Experts of a small language model: width 192.
Below are experts of layer 4 (counted from 0) of a mixture-of-experts language model. Rows are named router (the router's row for the expert) and show model dimensions 0-191. Each number is 128 + 24 x the weight over its row's rms, rounded and kept within 0 to 255.
After each expert's rows: a language model's description of what the expert responds to. This comes from a sample of Wikipedia text that the model never trained on.

# expert 27
router [141 122  93 130  74 146 145 100 143 138 153  99 105 113 156  72 140  93 105 100 143 170 148 171 136 108  97  95 138 175 124 108 127 131 129 153 173 168 141 146  74 112 116 125 130 140 103 142 147 103 140 105 114 118 139 186 139 164 136 159  98  87 116 115 146 101 138 162 121 147 134 116 129  86 113 187 118 127 105 122 117 132 117 141 101 153 133 158 143 131 102 178 128 142 121 125 123 148 116 131 114 120 110  94 161 166 137 118 112 153 117 113 132 124 171 108  98 146 167 133 126 120  93  92 122 106 162  99 120 101 135 135 129 124 138 110 121 144 176 183 103 105 184 156 130 140  97 112 135 137  91 152  71 118 138 117 126 179 128 122 148  98 122 133 114 141 134 105 142 162 103 117 155 114 133 181 131 147 139 135 153 129 114 143 132  87 142  97 124 125 117 134]
Description: Table acronyms and delimiters. Pipes, parentheses, commas, dashes and braces closing all-caps acronyms or figures in tables and lists, such as KELER –, (VC), AITC.

# expert 19
router [112 132 137 130  96 167 116 104 105 157 150 125 112  91 159 148 149  91 139 131 124 172 142 199 167 106 114 122 131 193 122 116 127 160 105 145 132 159 119 160 125  71 113 105 124 157  97 132  87  89 161 118 107  87 170 149 141 166 103 130 121 119 142 127 127 142 147 126 129 126 132 117 116  98 145 115 116  91 108 112  93 143 119 118 137 158 103 151 127 147 133 136 154 114 154 126 159 120  95 170 158 118  80  98 181 133 121 157 125 157 139 141 118 123 138 152  92 163 117  88 125 130 107 118 117 108 140  95  94 102 138 149 149  98 110 117 137 149 167 148  93 143 164 146 116  97 165 115 152 137 140 108 115 135 139 126 150 154 129 177 127 105 128 128 161 103 155  77 145 157 141 129 104 127 158 111 115 117 128 147 104 125  88 172 130 108 183 112 127 134 144 120]
Description: Numbers in tables. Numeral tokens, especially at the start of table cells or in dates and times, such as 1, 14, 29.

# expert 7
router [108 102 120 121  89 139 131 121 174 115 135 134 136 141 121 124 162 136 106 116 160 123 154 165 124 142 116 108 149 151  97 126 166 104  60 155 174 145 186 112 114  94 148 127 146 125 122 150 141 108 139  81 104 128 120 184 150 149 162 139  90 134 117 137 140 135 157 113 167 119 137 129 132  96 116 168  87 118 118 107  93  88 155 138 143 157  82 152 128 151 100 189 142 115 119 117 160 136 162 125 173 103  91 118 149 130 147 113 145 111 148 115  91  98 138 111 118 128 152 120 125 129 114  87 102 137 179  84  75  99 148 146 135 130 111  99 146 126 137 133  99 102 155 111 122  92 133 113 114 132  82 139 120 123 132 105 110 176 122 152 128  74 104 147 117 117 133 133 153 112  97 144 119 109 145 155 125 135 127 122 147 142 105 126 145 130 155 168 133 133 179 140]
Description: Concrete nouns and units. Concrete nouns, units and proper-name pieces in sports, music and product text, such as guitar, kg, points, BMW.

# expert 60
router [119 160  96 139  59 173 127 114 129 142 131 129 105 140 163  95 128 122 130 127 110 148 161 106 170 170 151 164 106 123 129 118 165 166 151 152 176 135 144 158 126  90 131  96 120 155 127 138 128 109 117  97 133 106 144 140 111 159 116 107  85 122 136  95 122 101 120  88 137 150 151 125 107 106 120 161 129 113 103  94 111 177 111 154 138 145 169 136 125 152  95 136 126 143 133 139  96 157 150 136 154 113 101  88 199 148 103 131 145 181 147 131 116 127 142 108 155  99 119  70 155 139 109  75 105 107 156 141 123 130  98 150 161 109 119 118 130 158 162 151 110 107 112 133 123 123 132 146 170 128 109 141 107 133 119 156 159 111 153 144 148 107  97 113 134 125 138  59 122 109 130 161 139 112 128 111 141  85 121 120 112 118 102 143 170 122 142 147  99 120 151 113]
Description: Prepositions after heads. Prepositions following a noun, adjective or verb they depend on, such as part of, proud of, ordained to, between.

# expert 23
router [ 88 156 106 160  97 123 114  98 170 157 150  99 121 141 104 110 156 106 118 113 127 131 154 188 173 174 116 105 141 134 132 117 142 140  68 149 143 118 131 142 126  90 119 129 141 104 109 117 146 109 170 128 119  70 156 131 138 123 140  92 143 161 161 101 104 104 115 103 130 124 127 102 104 131 147 129 119  57  82 130 153 140 139 122 140 127 162 130 124 169 148 144 116 103 134 151 128 171 104 129 166 134 127 127 136 158 114 156 127 160 103 121 100 147 106 123 128 118 131  88 120 133 113 101  79  86 171  99 115 175 175 103 131  97 130 105 156 149 147 149 118  80 163 120 112 120 106 142 135  81 132 122  89 104 153 131 144 147 163 144 149 138  88 162 141 114 174 131 144 114 124 156 140  97 118 133 119  99 102 144 114 155 112 140 156 122 122 123 133 153 121 115]
Description: Infobox bullet dashes. Leading dash or pipe that opens an infobox line or table row, before field names like Phylum:, Location:, Founded:, Religion:.

# expert 8
router [122 110 138 120 113 134 113  90 151 176 132  94  96 127 144  83 118  95 175 105 103 107 132 134 129 107 139 143 161 111 137 120 131 154 110 147 174 133 120 147 112  67 127  82 128 151 134 119 137  76 117 109 121 124 152 144 133 150 102 136  85 106 103 131 149 125 114 140 163 151 144 103 110  86  92 144 114 116 107 106 109 136 114 112 153 148 101 132 155 172  84 169 126 127 115 146 165 136  97 138 123  84 135 130 139 121 132 132  65 153 128 152 110 131 111 110 112 152 156 119 105 160 112  73 118 114 182 118 119  78 116 141 160 104 131  94 167 137 148 169  71 130 172 117 126 103 108 134 159 115 128 144 100 112 156 125 150 171 117 116 131 118 118  99 133 128 131  68 130 135 126 139 100 131 145 158 114 109 124 123 127 139 112 146 134 105 129  82  75 139 117 146]
Description: Numbers and quantifiers. Spelled-out counts and quantifiers before nouns, often after prepositions, such as two, three, several, both, many, one of.

# expert 12
router [125 112 112 136 122 133 137 108 127 127 105 133  68 159 168 117 129 162 135  91 115 129 131 133 164 138 116 111 163 145 156 122 173 126 116 150 152 136 164 146 131  98 121 148 124 134 124 101 147 102 136  91 130 113 164 174 174 141 163 109  79 105 119 106 142  91 135 162 122 141 153 121 115 103 135 162 118 110 137 133  98 113 135 118 126 142 121 104 110 116 104 178 151 126  95 117 120 117 133 112 117 118 105 122 152  98 177 142  77 107 133 125  63 145 138 108  81 114 175  93 135 133  94  90  90  85 179 126 115  88 132 154 151 100 106  58 127 143 169 148  85 106 119 104 159  98 115 131 153 153 146 116 147 144 162 113 155 163 136 128 144  90 100 123 133 131 165  98 117 122  94 160 127 122 139 114 146 108 106 133 137 115 134 149 140 140 144 135 115 140 157 116]
Description: Common nouns after determiners. Head nouns after the, a, his or a year, such as band, team, album, players, episode, children.

# expert 38
router [ 92  94 101 140  63 135 148 116 121 116 125 120 120 153 129 150 142 161 147 123 105  84 130 177 107 117 117  84 155 132 117 128 134 133 127 151 149 103 149 170 130 107 161 103 123 193 141 133 144 110 137  71 125 100 129 136 141 144 130 148 123 166 119 126 123 166  93 175 103 167 131 127 115 109 145 118 105  91  96 108 100  80 164 118 135 135 113 118 119 156 107 150 133 117  81 125 161 143 121 164 148  76  79 135 162 134 118 142 136 155 159 158 142 130 117 138 116  89 103 100 137 143 112 125 120 135 136 143 107 127 153 149 120  92 150 123 186 162 196 139 127 104 124 185 131 105 142 131 149  96 129 114 132  90 168 142 161 163 135 120 146 131 139 146 162 106 153 132 132 117 118 155 124 128 113 118 119 106  86 128 132 153 107 159 140 134 103 158 105 114 135 127]
Description: Infobox field names. Field names and headers in infoboxes and tables, like Location, Position, Species, Coordinates, Total, plus |---| table divider rows.

# expert 46
router [113 128 171 119 116 147 117 117 134 162 144 127 121  84 171 121 129  98 158 122  92 134 154 168 133 130 138 150 146 160  99 127 126 158 137 149 134 126 135 149 115  72 117  81 143 133 123 142  77  77 146  99 109  62 147 145 149 180 119 128 135 100 122 133 130 167 152 142 147 130 129 141  94  99 128 139 104 117 108 125 123 165 113 140 164 192 103 155 162 154 108 147 163 129 152 112 146 145 116 152 135 122 113 107 183 148 123 158 110 141 126 107 119 111 137 113 106 107 128 109 114 106  77 108 118 100 136 108  80 129 120 157 136  96 112 119 146 143 153 161  72 131 149 140 132 103 135 147 145 124 138  89 109 111 126 124 127 181 113 170 134  85 116 111 133 105 139  87 168 146 121 155 111 118 176 120 108 111 126 124 110 121  84 159 147 107 165 108 115 122 149 130]
Description: Numbers in data. Standalone numbers in tables, statistics and infobox fields, such as populations, ages, dates, tempos and scores: 978, 64, 95.

# expert 50
router [125 130 129 142  96 185 117 144 139 103 162 157 121 147 159 105 162 107  96 102 160 143 150 167 165 104 113 110 101 128 165 129 146 157 132 174 190 162 124 150 114  96 153 143 150 120  97 164 105 120 175 117  81 119 150 126 177 160 155 102 134 168 147 133 149 102 120 153 162 131 148  85  61 123 126 166 110 118  98 137  89 142 182 130 174 131 105 135 102 147 125 141 105 139 128 114 134 145 106 130 125 109 121 118 153 146 138 161 140 131 143 136 132 119 108  93 104 108 152 114 154 134 147 124 113 107 126 100 120  82 150 156 122 106 135 117 145 105 175 141 101 149 122 133 120 107 119 133 158 151 115 106 110 147 166 138 178 136 124 145 163 120  86 120 149 159 103 115 151  93 130 115 140 131 128 159 146  99 103 123 113 124  77 143 146 153 138 146 138 159 122 130]
Description: Capitalized word starts. First capital piece of a word at line starts or after brackets, quotes or hyphens, mostly names and titles: Reg-inald, St-rømsgod.

# expert 35
router [116 119 121 179  94 133 135 121 120 159 139 132 132 134 111 154 171 123 117 127 133 132 165 193 163 144  42  87 131 140 143 109 131 166 100 161 151 121 127 149 127  98 165 113 176 153 143 114 129  96 162 106 104  80 156 134 136 125 138 110 118 151 144 120 125 123 101 135  97 160 135 100 113 119 154 141  94  84  84 114 124 138 137 124 176 129 152 133 153 152 143 133 138  97 120 153 151 158  89 150 151 131  69 129 127 155 132 166 117 158 117 126 138 166 144 135 128 110 140  82 125 155 133 138 105 136 152 122 101 132 154 129 130 111 100 144 199 150 154 128 117 103 129 130 126 109 102 129 133  83 144 130 113  86 135 151 146 171 130 137 132 138 109 153 150 106 132 143 146 104 109 135 140 120 117 130 156  82  60 126 150 166 144 120 134 125 154 148 117 115 113 110]
Description: Infobox field labels. Field labels and section headers in infoboxes and taxoboxes, such as Binomial name, Original release, Mother, Alma mater, plus markdown table separator rows.

# expert 10
router [148 145 114 147 121 146 157  54 129 142 111 135  80 143 140 106 137  91  86 103 145 152 150 184 142 139 132 112 128 144 135 153 144 174  70 123 137 166 119 103  76 122 118 149 124 114 108 126 150 121 121 119 151 115 124 147 150 187 159 135 108 143 128 119  96 120 162 123 148 148 126 124 107 123  89 128 126 109 121  95 121 150 115 201 131 109 157 137 130 123 104 163 135 148 117 112 149 123 108 134 135 100 111  86 123 112 120 182 121 118 129 135 123 138 130 129 112 114 186 127  93 113  86 116 101  88 154 118 121 128 126 185 115  96 145 109 122 130 135 201 106 144 160 121 131 126 114 130 163 119  73 195 108 137 142 149 137 132 173 123 153 115 132 149 106 128 145  97 111 135 135 133 162 130 133 125 115 134 154 141 121  91 134 125 128 143 151  90 115 159 113 133]
Description: Sentence-final punctuation. Periods ending sentences, plus colons, semicolons, closing quote-periods and heading equals signs, as in "pleasure.", "include:", "Challa Gaali".".

# expert 0
router [ 93  90 122 132 110 145 137 108 143 178 146 119 150  87 143 103 143 110 126  59 148  97 143 126 132 136 117 104 137 148 111 141 129 134 112 162 168 170 125 112 100 126 177 111 128 113 113 115 152 116 159 101  74 120 141 131 175 171 160 167 120 143 125 121  87 144 163 104 147 147 141 118 110 114 119 161 114 131 112 141 126 126 155 147 157 146 148 126 140 177  94 161 186 133 107 124 125 149 145 139 166 123  93 119 118 106  97 130 145 134 119 137  90 171 144 145  95 142 133  87 122 140 102 123 111  75 149 105 130 105 134 140 124 126 121 142 138 130 168 175 140 110 120 114  91 131 154 150 127 167  98 178 123 160 174 143 127 160 135 138 140  70 140 114 130 128 162 112 199 107 127 138 120  94 117 131 131 105 117 123  98 132 100 144 125 124 133 138 103 108 161 122]
Description: Taxonomic name fragments. Word pieces inside Latin taxonomic and other rare words, mostly species, genus and family names, such as -idae, -ensis, -optera.

# expert 32
router [126 123 157 146  71 148 130 116 185 154 126 124 102 128 139 131 101 160  82  73 175 140 130 160 159 106 140 116 132 157 131 108 122 143 133 117 210 172 130 145  97 100 105 100 111 133  94 157 128 114 142 109 116 103 137 114 125 168 133 111 134 115  81 128 135 148 136 132 142 167 121  69 126 148 143 124 108 127 145 120 147 116 161 197 140 128 107 165 106 112 152 154 150 129  96  94 108 141 108 126 138  72 161 106 155 118 135 144  94 149 146 134 117 157 125 101  96 138 146 126 139 135 129 142  81 110 141  74 128 142 161 154 160 134 163 107 123 153 129 155 122 118 137 103 130 127 127 134 135 143 134 141 143 114 126 144 196 125 156 135 156 100 127 123 107 124 179 101 138 111  87 134 157 140 108 156 167 127 116 122 125 108 146 117 172 114 132 114 134 147 134 107]
Description: Opening quotes, hyphens. Opening quotation marks before quoted names or phrases, hyphens inside compounds, apostrophes, and prefixes like un, dis, en.

# expert 57
router [110 142 131 119 126 178 149  72 155 141 124 147 103 120 116 127 106 157  89 108 158 138 136 200 137 148 161 128 123 152 138 143 114 128  81 144 137 150 141 135 132 146 127 126 106 133 121 130 163 115 107  81 138 129 145 154 163 143 147 182 124 124 122 133  54 156 161 156 134 140 135 124 139 114 150 134 125 112 121 102 122 146 120 180 156  98 115 115 132 146 119 159 137 129 123 156 129 143 133 130 134  97 103  99 134 127  85 175 107 139 129 152  99 126 120 124 119 102 206 137  69 106  78 116 121  79 172 148 147 142  97 174 129 110 145 150 118 166 162 148 106 124 139 139  99 129 125 111 166  90 108 141 105 115 128 116 143 176 165 120 146 121 128 122 109 101 154 129 108 125 132 121 151 122 166 141 143 125 106 143 143 112 128 139 140 114 185 103 133 140  99  94]
Description: Sentence and heading ends. Sentence-final periods and closing parentheses or quotes, plus the == marks closing section headings, like ==History==; also decimal points.

# expert 52
router [115 134  90 127  70 198 166 107 150 151 125 127 112 143 144 121 141 119  98 137 158 169 152 130 133 156 123 120 115 153 151 138 120 121  85 169 148 142 119 138 108 100 103 111 104 163  93 105 139 105 113 118 117 133 133 171 119 166 115 149 106 135 125  97 124 108 136 115 106 153 167 104 140 109 143 158 114 123 102 134 110 141 135 137 154 141 137 164 116 143  97 149 141 136 132 142 143 202 106 103 117 111 106 103 174 127  86 126 161 146 138 102 132 173 111  85 120 100 117 108 134 123 130  76 120 107 134 152 123 159 143 158 143  77 114 106 127 138 170 156 122 134 101 135 112 151 124 152 118  90  86 132 136  94 148 165 163 116 153 126 137  75 115 149 140 113 148  88 136 107 101 141 130 128 115 130 144  96 148 137 136 146 146 200 177 165 143 126 140 141 139 115]
Description: Linking prepositions in names. Prepositions and conjunctions joining name parts or phrases, mainly of and by: Department of, Member of Parliament, presented by, featuring.

# expert 17
router [119 133 140 146 108 163 165 134 126 135 153 112 131  82 130 146 140 141 112  82 143 140 122 164 177 146 125 110 121 123 141 137 126 153 137 170 181 142 143 165 101 108 139 123 164 118  99 139 120  98 142  91 104 104 116 130 123 140 139 107 129 144 132 164 124 147 110 145 162 154 140  39  99 132 130 137  98 104 139 135  88 129 116 120 145 128 116 123 116 163 156 145 138 141 127 111 127 131  89  56 114 111 138 105 167 111 127 154 121 185 143 153 127 114  89  61 100 117 171 126 141 146 123 142 109 132 116 111 123 132 139 171  92 124 127 104 125 135 126 155 115 124 126 138 116 104 127 179 147 138 130 130 118 131 145 140 135 101 155 129 179 140  96 133 116 150 140 101 126  93 143  91 146 171 121 106 157  59  84 144 129 130 153 128 152 122 102 136 124 156 172  95]
Description: Hyphenated compound pieces. Hyphens and prefixes inside compound words, e.g. in-chief, son-in-law, non-conference, re-, mid-, -oriented, plus pieces right after a hyphen.

# expert 59
router [134 111 138 134  78 162 114 114 144 134 135 130  83 152 196  80 133 126 117 118 145 158 155 173 150 116 113 126  96 166 139 112 139 138 113 170 181 147 132 119 109 102 137 142 123 140 124 152 114 111 122 123  96  99 151 150 147 157 169 132 116  92 121 112 148 116 158 171 144 188 150 130  91  79 101 182 102 128  98  95 109 154 156 145 117 164 100 151 147 132  92 175 157 113 105 142 110 169 139 130 116 122 134 105 194 123 128 135 130 129 129 113 137 100 157 139 110 123 187 102 122 112 127  82 156 112 132 123 125  95 149 119 155 143 158 117 151 134 149 128 101  96 161 133 126 105 107 131 132 149 126 120  89 132 119 122 148 176 120 125 156  96 109 125 111 161  97 119 141 145 108 134 153 109 130 181 154 120 106 136 150 130  97 150 141 124 134 134 126 123 103 129]
Description: Acronym capital letters. Capital letters inside or ending acronyms and codes, such as IUCN, MoD, AlGaN, UCI, state codes like KY.

# expert 25
router [126 104 151 144 101 159 150 115 118 116 134 147 117 119 118 123 145 132 132 114 163 107 167 175 148 146 129  61 142 134 100 155 140 123 113 173 130 160 114 174 157 141 149 127 125 135 118 159 113  91 137 116 117  75 160 148 187 174 116 152 137 133 153 111 133 141 110 169 123 153 124 110 108  90 129 143  97 122 109 100  96 103 169 132 167 103 136 138 119 135 128 186 133 128 100 149 179 130 109 131 136  95 155 108 154 154  97 151 136 152 149 134 136 151 103 115 127  92 140  66 153 119 114 133  71 143 109 117  98  85 157 136  86  75  99 114 163 131 175 158 105 147 101  91 162 115 163 141 156 125 114 169 137 127 153 121 130 154 135 123 146 135 133  86 135 129 133  95 128 114 102 131 133 134 144 122 154 125 129 108 124 140  95 112 130 147 167 131 125 119 138 137]
Description: Section headings and labels. Wikipedia section heading and infobox label words after == or |, such as Career, Personal, See also, Time zone.

# expert 26
router [149 140 126 116 122 156 155 141 140 138 144 125 104 140 146 106 142 108 102  87 129 144 143 213 155 128 102 112 146 141 114 168 132 178 130 130 184 111 144 136 112 114 150 111 125 152 138 119  80  89 121  91  78 134 153 114 188 177 133 142 115 141 110 109 108 104 116 131 110 119 165  74  82 102 134 104  98  93 121 114 106 160 125 121 130 132 112 114 128 140 115 134 107 161 103 129 108 154 118  94 116  99 164 124 125 147  88 174 117 175 166 123 131 119  99  96  88 134 181 123 100 172 124 156 104 117 130  97  86 156 130 175 123 103 137 141 177 136 133 130 104 127 124 122 101 107 124 149 135 131 127 122 129  94 143 141 129 121 144 124 142 113 135 120 129 104 145  87 147 108 141 155 101 139 105 163 156  97 121 143  96 130 130  96 142 148 146 110 112 159 156 115]
Description: Lowercase word starts. First lowercase piece of a split common word, such as conf-used, comp-lementary, mar-ry, adj-usted, h-alftime.

# expert 54
router [121 114 142 104 125 127 128 117 126 121 150 128  73 170 118 103 111 118 130  98  76 101 135 146 131  99 137 117 151 133 164 130 112 147  87 137 156 135 157 143  94 111 131  90 119 142 141 143 101 107 150  92 129 124 111 162 151 174 134 168 106 136  75 114 118 108  92 109 157 149 131 137 122  87 103 132 105  74 102  90 105 173 137 106 147 148 148 119 120 152 128 125 143 111 115 141 135 168 150 104 116  99  99 139 143 126 133 102 111 149 156 145 112 110 136 139 120 115 121 105 113 133  67 138 125 119 131  85 123 103 179 159 137 116 137  71 143 134 163 173 112 141 124 102  86 119 118 156 148 148  83 148  95  87 172 131 151 127 138 143 146  79 128 139 138 118 169 113 129 153 106 187 107 122 122 157 118  92 135 180 140 145 134 143 143 142 130 119  86 133 159 130]
Description: Main verb past forms. Main verbs and past participles after a subject or auxiliary, such as made, released, won, founded, purchased.

# expert 47
router [ 89 145 125 125 106 116 159 137 113 128 167 142 122 113 140 148 127 172 102  98 128 101 180 164 165 173 136  96 108 185 152 156 112  99 114 143 187 138 138 133  95  90 132 128 120 130  99 130 142 121 143  93 125  73 112 166 159 164 167 152 117 170 118 106 128 130 141 137 108 126 169  96 111  87 106 120 125  88  53 127 101 130 142 117 111 160 130 110 109 145  91 138 150 107 129 130 173 134 126 115 142 101 139 110 132 126 140 140 119 136 134 150 118 147 118 138 123  91 146 110 150 152  95 127 120 108 113 134  64 117 142 149 132  98 172 103 127 117 150 156 128  86 151 134 120 112 128 162 146 127  59 127 139 162 150 115 146 106 155 111 143  97 109 134 139 124 170  91 152  92 113 107 125 141 152 136 130 113 143 155 160 116 104 170 145 134 125 130 123 135 129 118]
Description: Prepositions and linking words. Connective words in running prose: and, in, including, with, over, near, plus direction words like south or northeast and some following nouns.

# expert 43
router [120 111  91 114  93 142 136 102 121 126 164 102 109 124 146 120 144 107 104  94 154 112 138 225 136 109 115 112 155 177  95 133 119 116 106 140 175 148 125 121  99 111 148 118 135 112  95 123 153 114 175 111 106 134 125 153 138 152 124 145  99 119  98 129 138 100 145 129 146 129 139 105 130 112 120 142 121 148  93 125  69 118 165 128 109 147 113 145 145 158 100 164 134 155 127 128 144 147 127 136 132  73 124  96 156 144 149 122 101 127 140 144 108 107 136  90  86  88 142  79 110 124  98 125 108  80 141 121 122 132 122 124 138 105 185  94 116 116 170 153 116 113 165 147 122 132 150 152 152 102  42 129 143 180 153 116 121 158 127 163 129  75 109 125 142 115 153 109 136 123 128  88 124 119 131 132 107 106 161 150 145 131  93 138 119 104 128 113 147 134 132 138]
Description: Table cell entries. Short entries inside table cells in filmographies, sports and results tables, such as Himself, closing ), em dash, Nominated.

# expert 44
router [114 138 125 136 132 152 147 135 112 127 159 127 115 131 163 136 118 137  88  85 131 184 154 195 117 115 148 108 135 158 126 122 144 101  70 137 135 143 181 136 115 109 122 127 145  87 144 124 129 108 174 129 100  89 146 141 140 147 174 128 119  88 131 132  98 156 148 140 150 141 177 124  74 122 140 149  77 112 104  78 124 127 169 156 152 167  99 183 118 149 127 182 118 137 117 160 124 146 143 128 117 134 101  95 134 141 167 105 139 138 145 157 130 162 118  88 137 109 147  98 133 116 145 105  81 132 152 155 102 115 157 151 147 113 120 111 122  89 144 138 124 150 160 164 132  83 119 141 166 133 112 121 139 133 148 146 116 155 147 141 130 124 132 110 117 142 121 101 129 112 119 131 116 132 143 132 164 122  98 161  80 141  76 138 116 157 158 147  85 120 118 134]
Description: Ordinal suffixes, word middles. Ordinal suffixes after numbers (13th, 16th, 2nd, 3rd) and middle pieces of split words or names, e.g. B-av-ure.

# expert 29
router [ 93  87 117 132 128 127  97 107 157 128 143 118 131 119 190 166 188 142  87 124 127 115 124 155 166 144 102 106 164 138 143 153 146 154  80 141 130 150 131 132 131  82 136  92 123 123 106 180 100  89 132  99  53 103 140 107 158 156 187 102 132 111  99 112  84 106 155 148 137 112 147 124 106 107 108 147  94 109 118  91 102 131 150 150 153 152  88 173 118 177 124 157 135 122 178 125 151 134 122  96 132 106 120 110 145 128 101 179 123 127 159 142 118 110 110 133 109  98 116  84 131 132 133 105 129  98 130 128 119 106 121 131 155 101 159 101 117 105 150 131 115 123 141 124 162 123 132 113 141 125 114 110 132 147 165 149 152 141 140 156 126 116 115 130 105 112 105 129 144 141  77 131 139 129 138 149 168 116 128 137 107 128  99 157 168 166 153 135 102 140 114 142]
Description: Place and team name starts. First piece of proper names of places, leagues and clubs in sports and geography text, e.g. Le Castellet, Los, Chel, New York.

# expert 31
router [106 139 133  94  81 135 166 129 102 130 160 109 100 152 137 106 149 117 134  89 132 167 145 148 127 150 136 108 135 170 139 147 119 133  98 158 188 152 105 120  80 110 155  83 103 107  86 131 130  98 122  90  94 123 100 161 137 127 126 135 102 138  86 105  94 124 149 168 109 134 119 104 105  84 103 157 127 122 144 103  91  96 112 173 140 127 124 174 147 124 116 162 141 139  93 124 133 140 150 138  93 115 143 142 149 138  97 103  89 135 136 128 146 156 148 119 103 120 171 123 113 107 100 122  84 100 142 121  93 118 117 130 137 119 149 112 125 157 136 129  81 120 197 117 117 105 159 143 129 133 121 121 123 146 183 109 126 186 153 158 144  75 153 130 125 147 160 118 176 131 128 122 152 135 128 154 102 128 154 129 162 105  93 125 143 143 120 119 116 145 158 126]
Description: LaTeX and math markup. LaTeX symbols and math markup such as backslash, braces, $, frac and mathbf, also slashes and closing braces in tables.

# expert 61
router [132 119  95 152  96 136 108 132 147 121 148 111 137 137 134 111 124 143 136 112 100 130 126 120 141 153 146  96 101 113 148 139 151 124 109 139 149 153  96 125 104 109 100  96 144 140 133 147 143 143 109  68  72  77  98 131 139 136 148 126 123 127 136 108 131 154 147 129 112 174 152 137  83  52 134 122 110  63  92 134  96 132 103 156 112 154 135 145 154 128 131 160 109 144 156 168 120 160 162 136 130  98 103 138 145 117 128 146 138 154 151 142 133 136  89 128 143 163 141 149 129 120  84 106 128 139 170 107  91 131 157 162 112 125  98 105 129 144 189 139 100 174 131 105 160 140 138 137 154 126 139 145 158 127 177 163 111 132 146 122 134  93  90 124 165  87 154 129 159 134  77 182 123 109 137 132 139 107 113 184 145 124 161 130 141 127 125 111 111 153 119 155]
Description: Table pipes and line starts. Pipe characters opening table rows after a line break, plus line breaks and clause-linking words like following, after, that.

# expert 55
router [ 82 132 167 146 129 155 141 123 108 133 142 120 111 144 124 124 131 136 131 124 112 134 158 143 164 105 133 128 141 115 116 174 197 133 134 155 171  98 141 126 105  92 151 135 114 126 116 142 137 113 132  78  97 129 129 109 184 139 143 178 119 102 114 128 112 104 114 155 124 110 145 130 122 113 130 160 113 103 111 105 124 119 164 134 113 144 105 144 129 136 138 145 136 122 120 127 125 124 131 105 149 126 147  97 140 142 105 150  75 153 152 122  93 109 137 134 153 107 146 110 111 194  91 139  40 133 155 133  91 117 147 148 137 105 146  79 200 165 138 158  76  96 149 124 149 121 109 143 150 146  98 127 140 114 154 121 101 172 133 112 141 127 107 118 160 125 153  87 105 128 114 126  79 113 127 169 158 112 143 139 107 119 127 123 129 130 139  92  61 121 130 138]
Description: Time and quantity nouns. Nouns of time and amount and degree words after prepositions, such as days, years, months, more, further, significant.

# expert 33
router [128 139 102 129 137 161  93 137 115 129 135 129  96 137 150 122 148 156 123  81 149 127 150 155 145  79 157  95 114 165 153 149 175 145  66 117 136 123 116 141 111  71 122  96 129 105 101 126 139 116  69 101 129  94 134 115 214 166 196 128 123 172 122 150 139 120 109 128 153 137 134 119 108 103 126 114 107  95 116 133 120 100 133 139 124 160  90 135 118 105  98 121 144 104 126 138 119 133 115 118 167 106 113 111 137 117 119 114 114 154 149 147 109 129 127 102 118 104 183  82  84 150  92 145  85 116 141 115  99 105 147 141 130  93 120  99 135 140 167 151 101 118  92 133 119 113 161 116 156 140  68 138 155 122 168 137 140 127 129 144 156 140 127 116 152 124 152 128 134 108 103 127  97 123 149 150 132  91 123  98 126 143 129  85 132 108 149 164 110 139 146 142]
Description: Noun after determiner. Common nouns and adjectives right after the, a or his, usually followed by of or as, such as known, part, such, claim.